Weights of a small mixture-of-experts language model, trained from scratch on English Wikipedia: 13 layers, a variant of Adam for the experts.
Below are experts of layer 10 (counted from 0) of a mixture-of-experts language model. Rows are named router (the router's row for the expert), gate (a neuron's input weights, with its number), up (a neuron's input weights, with its number), down (a neuron's output weights, with its number) and show model dimensions 0-159. Each number is 128 + 24 x the weight over its row's rms, rounded and kept within 0 to 255.
After each expert's rows: a language model's description of what the expert responds to. This comes from a sample of Wikipedia text that the model never trained on.

# expert 42
router [144 148 144 122 140 102  86 139 129 105 138  98 153 146 159 173 121 109  83 105 129 121  96 164 126 166  77 140 160 120  93 129 133 140 129 167 128 154  88 115 124 148 126 110 111 137 107 154 134 105 141 230 183 152  96 137 148 104 106 112 127 128 131 136 145 153 153 151 123 137 113 105 113 116 154 105 124 104 122 115 142 138 110 126 111 163 119 112  80 150 156 160 107 157 130 135 113 153 144 129 133 183  75 131 100 128 163 136 153 168 120 162 115  97 110 119 127 126 129 123 145 120 113 102 138 127  77 137 140 141 138 143 133  73 109 141  82 130 139 147 130 134 113 150 112  86 110 128 133 158 112 117 157 127 142 119 118 159 106 165]
gate4 [166 153 144 126 133 132 130 140 139  95 150  86 104 177 136 126 123 151 170 150 142 160  91 170 121 116 136 147 129 135 144  83 124 142 136 143 126 139 130 106 156 132 107 144 128 131 132 115 157 126 107 154 104 162 146 163 131 191 132 125  97 145 104 137 136 155 151 137 164 128 147 143 125  73 148 127 110 120  99 137 130 111 144 138  88 142 132  99 131 165 110 118 121 181 145 110 140 156 160 152  93 105 140 147  85 111 142 140  89 142 123 136 140 166 102 126 102 112 144 159 120 148 178  82 138 114 122 128 111 153 120 173 137 127 112  71 107 126 133 108 123 141 179  88 145 152 106 118 155  79 144  85 124 151 156 180 111 124 109 141]
up4 [113 149 126 153  98 105 114 148 147  87 108 165  96 187 117 104 135 180 164 134 178 144 154  80 123 137 131 124  90  49 160 128 140  98 137 133 144 125 125 133 122 144 147 152 187 126 143 121 172 117 150 166 131 131 129 131 124 120 154 127 121 105 131 113 136 132 108 159 154  85 172 160 115 128 125 152 113 104 120 115 139 136  89 133 123 114 145 146 121 160  75  84 118 146 107  76 132 131 122 128 126 137 140 149 148 111 113 107 111 117 117 115 110 171 128 142 121 166 119 150 127 121 133 115 136  76 130 113 136 132 107 151  89 129 134 107 145 139 114 135  94 121 137 145 158 160 138 136 180  77 144 109 115 106 144 188 121 125 106 127]
down4 [149 106 105 168 123  87 123 111 126 177 124 131  85 112 157 113 140 156 131 160 163  84 181 141 129 124 130 121  84 147  85 135 130 119 119 130 147 118 116 163 143 104 146  77 122  99 113 113 116 114 141 122  86 141 123  84 126  56 128 150 146 157 140 163 112 130 122 135 142 109 126 150 133 141 122 101 135 100 128 126 126 131  94 127 171 136 153 130 109 139 157 144 121 117 157 131 143 131  86  91 133 101 162 115 136 139  84 108 113 112 108 119 100  43 116 153 135 146 163 143 163 133 130 153 149 147 151  85 104 139  76 107  73 146 154 135 136 126 113 148 128 118 166 148  97 128 125 126 132 119 163 127 116 152 112 158 141 129 123 143]
Description: Word-start capital letters. Single capital letter or short first piece beginning a word or name after the, commas or line breaks, as in P-ort Vale, V-arnița.

# expert 4
router [133 135 106 105 134  73 116 123 132 140 141 144 137 134 191 147 158 125 120 124  78 115  99 168 142 157 107 122 137 127 117 107  85 155  98 179  98 160 120 138 104 116 114 132 125 124 131 128  89 112 109 118 183 137 144 110 129 146 131 105 117 107 109 138 135 150 164 154 147 123 126 138 131 104 153 109 151 109 121 111  72 136 112 102 147 169 116  79 101 128 184 152 127 133 171 170 103 160 167 176 138 151 110 165  85 136 130 119 138 146 123 151 106 129  92 123 117 110 126  87 152 122 133 133 115 139  57 115 104 121 172 122 160  98 109 142 115 138 189 110 137 143 127 115 134 118  93 112 135 149 116 158 113 143 128 132 110 139 145 128]
gate1 [ 88 173 116 156  95 116 112 147 173 168 150 165 107 122 101 169  76 130 135 108 145 126 122 122 140 126 156 122 103 123 133 105 155 114 107 128 182 150 147 117  80 146 164 142 153 146 112  87 133 163 149 117 162 168 128 123 109 116 142 145  98 108 146 112 112 111  96 113  92 103 142  79 132 143  89  96  86 118 115 113 120 147 139 132 134  88 117 130 128 101  99 128  49 112 109 114 125 145 140 113 110 155 157 105 128 110 105  97 135 144 151 104 112 153 100 104 122 143 116 131 144 121 159 160 177 133 117 101 159 138  76  89 121 130 122 125 121 136 127 159 134 120 157 109 121 141 167  94 120 142  99 126 127 110  99 149 139 112 119  90]
up1 [ 95 129 134  89 155  87 115 132 193 124 117 133 109 121 107 134 101 127 157 125 130 148  90 117 154 107 119 113 140 115 114 130 140  91 167 123 100 178 155 107  91 107 126 129 145 135 126 119 124 143 156 115 148 135 164 154 120 126 130 120  80  92 111 130 115 154 115 132 126 115 118 112 137 143 147 152 118  85 126  99 148 136 114 107 175 112  92  71 142 109 105 133  70 114 124 159 130 122 109 107  98 108  97 122 164 147  96 115 112  84 189  86 115 125  94 115 134 107 112 128 113 125 107  92 129  98 130  83 130  93 111 136  70 147 129 171 137  99 175 151  86 144 137 128 105 133 116 124 137 163  99 110 103 138 128 129 135 140 113  91]
down1 [152 145 157 153 141 141 156 115 127 138 145 154 169 148 126 107 145 113 124 133 134  94 117  87 144 109 134 152 120 142 103 145 122  91 157 160 139 104 137 139  89 164  76  84 128 161 147  88 138 163  89 106  88 121 138 117  93 163 138 130 127 118 115 115 156 164  79 104 118 103 118 100 149 160 157 154  86 138 108 129 112 133  95 118 125 143 105 129 153 138 119 102 101 138 105 118 117 127 117 141 128 125 117 108 144 166 113  86 123 150 109 108 119 129 103 146 150  90 147 110 102 122 154 146 162 139 186 114 135 148 126 116 190 177 126 125 142 116  88 127  79  97 100 164 119 138 100 111 129 112 117  70 143 170 111 125 143 150 102 112]
Description: Surname-final word pieces. Last pieces of personal surnames and place names in sports and results tables, such as -ić, -ov, -ini, -berg, Smith.

# expert 29
router [127 167 101 115 125 103 101 116 156 117 148 110 133 122 139 174 122 148 111 155 119 102 100 158 152 181 110 130 152 126  90 131 132 140 137 190 133  94  71  87 120 128 108 126 132 138 134 141  76  93 101 205 187 155 115 109 164 123 128 102 140  89 106 100 148 130 159 161 145 158 125 117 115 125 138 140 140  86 116 134 142 116 131 114 152 161 131 109 126 113 175 122 120 165 182 156 104 140 107 144 142 132 108 140 115 135 129 142 154 139 148 126 132 102  88 108 124  99 127  82 157 122 131 133 117 163  68 143 107 111 167 107 138 109 106 127 102 128 146 134 135 153 118 117 133 131 110 114 163 176 127 132 146 151 152 134 127 131 133 150]
gate1 [145 140 107 106 158 112 134 125 136 123 198 125  82 142 166 144  55 140 107 170 108 108  89 172 164 123 133 167 169 128  82 117 134 146 155 141 126 108 124 107 106 122  98 126 161 179 153 106 120 101 136 105 175  93 146 121 107 117 124 108 111 129 153 131 136 115 137 157 152 140 113 124 137 136 122 142 126 118  81 118 124  92 102 126 113 179 146 139 123 155 120 113 138 145 160 161 114 138 148 126  99  94 116 105 142 125 109 134 129 109 127 105 130 157  99  64 131 137 112 152  96 144 164 140 149 134 126 124 129 106 139  76  58 115 110 104 115  85 159 111 152 156 143 126 129 133 151 118 137 147 130 117 129 155 152 118 133 136  94 131]
up1 [112  84 163 142 146 132  79 114 138 165 138 146 142 127 105 149 143 128  97 163 140 176 160 102 158 108 159  81 147 144 144 135 114 131 132 125 175 120 131 115 160  90 144 155 134 113 124 120 126 156 166  97 118 113 104 121 126 136 137 123 151 120 149  93 134 169 143 127 115 160 101 139 133 112  74 115 135 134 150  77 127 120 155 113 106 102  92 138 151 136 116 104 177 122 107 151 153 111 144 110 129 134 134 142 120 162 132 126 130 101  72 168  99 107 136 119 155 118 135 173 130 138 162 111  84 156 151  96 126 125 155 130 162 149 114 150 135 170 100 153 146 135  58 112 114 138 116 175 156 167 140 116 158 133 126  96 141  96 130 122]
down1 [105 163 128 139 101 150 139 141  76  87 153 169 100 131 144 107  79 173 130 129 135 125 102 115 109 144 130 152 138 120  66 151 147 107 161 137 126 114 127 112 149  99  98 106 134 159 139 131 150 118 128 118 138 129 139 160 104 136 146 111 135 143 145 137 130  90 187 106 121 141  89 135 162 108 170 142  79 123 145 141 102 141 105 137 110 145 139  87 138 114 104 145 152 117 104 154 104 193 133 152  91  88 125  81 134 118  91 116 117  92 167 136 136 146  96  90  84 147 110 157 112 136 161 100 133 120 105 138 128 114 140 101 104 115 132 105 103 112 133 136 101 126 130  86  90 136 169 105 128 155 118 122  90 130 134 139  87 129 122 157]
Description: Asian name openings. Capital letters or first syllables starting transliterated Japanese, Arabic or Central Asian names, such as K in Kono, Sh in Shaykhun, Zh, Kh.

# expert 33
router [129 161 115 125 145  94 103 116 135 118 147 133  94 131 143 185 141 115 129 133 138  96 117 151 153 160  83 125 182 145  76 138 144 135 141 194 117 133  72  95 103  94 118  94 138 129 108 162 100 102 111 171 175 148 118 115 166 124 110  96 172  92 105 138 162 131 164 170 154 170 116 110 122  97 151 118 121 109 106 126 127 106 127 126 126 136 114 109 100 112 158 128 147 142 127 157 114 156 150 144 136 135 106 147 112 148 136 137 143 153 120 127 118  88 106 120 142  92 137  86 160  98 166  90 141 132  89 145  98  94 157 125 144  84 127  95  86 140 131 128 136 130 137 112 125 119 112 125 166 146 140 144 147 159 144 134 103 128 122 147]
gate1 [ 90 131 137 102 112 112 164 137 135 156 122 102 103 144 116 133 142  97 122 139 162 172 124 153 146 165 150 121 160 150 153 146 145 122 120 168 114 154 161 116 100 102 153 138 125  92 138 147 118 158 149 142 119 103 124 111 126 167 124  98 151 176 106 150 181 104 141 139 141 116 116 141 103 119 110 139 139 110 159 155 127  86 128 123  84  77 100 112 117 120  95 146 158 158 106 144 126 165 136 107 147 142  91 144 149 117  75 131 127 162 102 105 152 106 123 134 138 100 141 106 148 146  98  91  64 153 125 135 109 116 139 129 169 126 116  84 130 114  98 148  83 135 109 152 102  88  97 144 107 102 167 129  88 128 131 164 148 115  95 129]
up1 [113 136 136  92 155 133 121 142 114 126 139 126 134 121 119 137 158 118 105 168 140 101 125 159 135 115 140 110 129 141  99 152 152 116 110 184 131 120 147 111 114 157 117 158 113  90 131 130 114 107 139 172 103 133 147 110 149 111 131 128 122 120 117 151 102 125 149 134 149  77  98 156 140 107  87  83 102 114 115 158 120 145 120 143 121 134 103 125 155 128 127 148 149 154 115 164 169 113 152 136 138 129 129 171 115 113 156 117 182 120 104 114 129  71 148 105 116 133  93 123 127 176 118  98 130 170 129 138 122 177 176 113 105 132 165 139 149 132 148 124 162 104 109 153 159 167 184 140 154 201  87  99 160 104 158 130 129 162  93 153]
down1 [109 136 149 145 123  97 116 130 161 103 134 164 103  84  99 165 129 114 150 114 114 177 154 102 130 141 167 133 102 132 114 148 140 185 161  71 148 133 155 133 121 144 115 115 130  90 130 123  84 170 155 167 117 157 140 126 150 139 170 168 108 126 165 118 149 125 133 164  88 115 150 143 139 110 134 135 119  99 121  77 165 136  95 160 119 124 148 126 137 145 153 138 117  95  93 131 142 149 147 133 131 134 168 120 135 169 177 127 129 138 139 137 124 157  98 114 127 145 128 146  53 151 135 123 153 110 125 146 143 110 102 178 104 113 113  98 123  97  79  91 137 113 121 127 128 130 116 117 118  94 143 170  99 125 164 113 120 129 116 145]
Description: Name-initial capitals. Opening capital letter or syllable of a personal name, often after commas, pipes or "starring", such as T-ony, St-affans, L-orenza, D-mytro.

# expert 59
router [100 120 132 101 150  89  93 122 151 136 138 154 110 145 158 161 159 122 116 113 102  94 106 138 147 135 124 119 165 115  91 104 104 134 119 183 128 164 103  73  79 133 125 131 102 142 111 137 104 104 100 149 175 174 152  99 156 123  89 105 138  86 121 145 103 158 161 145 132 133 103 121 131 111 142  84 123 124  96 125 106 128 127 126 109 173  95 116 101 153 155 124  98 112 149 162 117 133 142 139 140 148 104 115  78 141 145 128 137 131 109 142  97  98  93  99 127  92 140  94 175 128 154 110 134 169  70 112 119 117 135  97 140 107 138 142  78 163 172 110 162 141 134 125 129 110 124 104 152 156 118 134 144 146 125 150 122 145 122 116]
gate0 [121 122 162 121  73 110 140 144 123 129 128 162 102 161 106  97 155 110 125 100  62 122 123 132 120 111 106 132 123 143 114 160 131 112 103  91 136 114 136 116  82 113  87 121 109 147 162 155 121 134 129 128 147 120 146 109 119 142 105 103 108 161 187 125 132 130  71 140 140 157  91 151 115 168 127 141 128 135  69  85 113 110 104 120 174 188  95 106 111 121 117 137 138 133 149 179 122 113 143 140 123 118 124 131 111 161 119  90 119 128 129  97 116 129 159 165 131 112 132 116 146 136 145 119 118 181 117  82 109 145 144 117 124 146 162 147 131 118 128 123 128 171 146 108 111  88 157 135 160 143  96 108 143 130 114 120 187 165 108  95]
up0 [129  63 131 106 131 130 164 105 135 139 129 123 130 114 148 168 140 137 101 112 112 131 120 146 148 117 130 153 132 131 126 114 129 148 141 133  97 109 132  99 127 125 115 111 133  91 162 151  80 150 132 119 109  95 136  95 137 128 122  96 182 140 133 150 141 101 120  99 135 154 115 177  94 168 140 155 164 147 135 150  89 103  79 110 150 141 120 101 142 120 150 104 145 148 170 161 114 118 173 124 121 167 144 143 131 103 170  83 144 149 120  95 120 135 143 117 146 126 150 111 101 111 114 130  97 136 103  56 157 112 123 100 147 136 128 103 147 167 153 100 147 111 170 122 129 111 128 161 141 150  62 144 152 146 137 127 180 157 115  93]
down0 [168 130 131 136 142 141 150 146 149 115 154 115  93  92 102 126 137 115 116 194 112 174 133 123 151 167 113 130 145 133 133 113 142  94 126 111  84 146 128  96 130 163 145  76  92 123 123 102 107 106 127  93 111 123  99 103 108 138 130 129 109  99 150 135 123  87 113 151 104 115 117 161 138 125  84 144  87 130 154 118 137  54 122 108 120 155 135 103 105 121 135 125 131 136 168 153  84  88 141  94 130 157 158 101 137 113 100 118 108 169  85 113 131 138 158 136 134 156 135 132 141 118 111 112 114 148  84 128 108 109  93 158 112 105 142 154 147 144  94 168 171 137 145 112 122 138 161 132 142 106  55 118 129  94 137 122 146 125 108 122]
Description: Song and personal names. Second words or endings inside quoted song and album titles and given names, such as Could It Be, Can You, Never Love.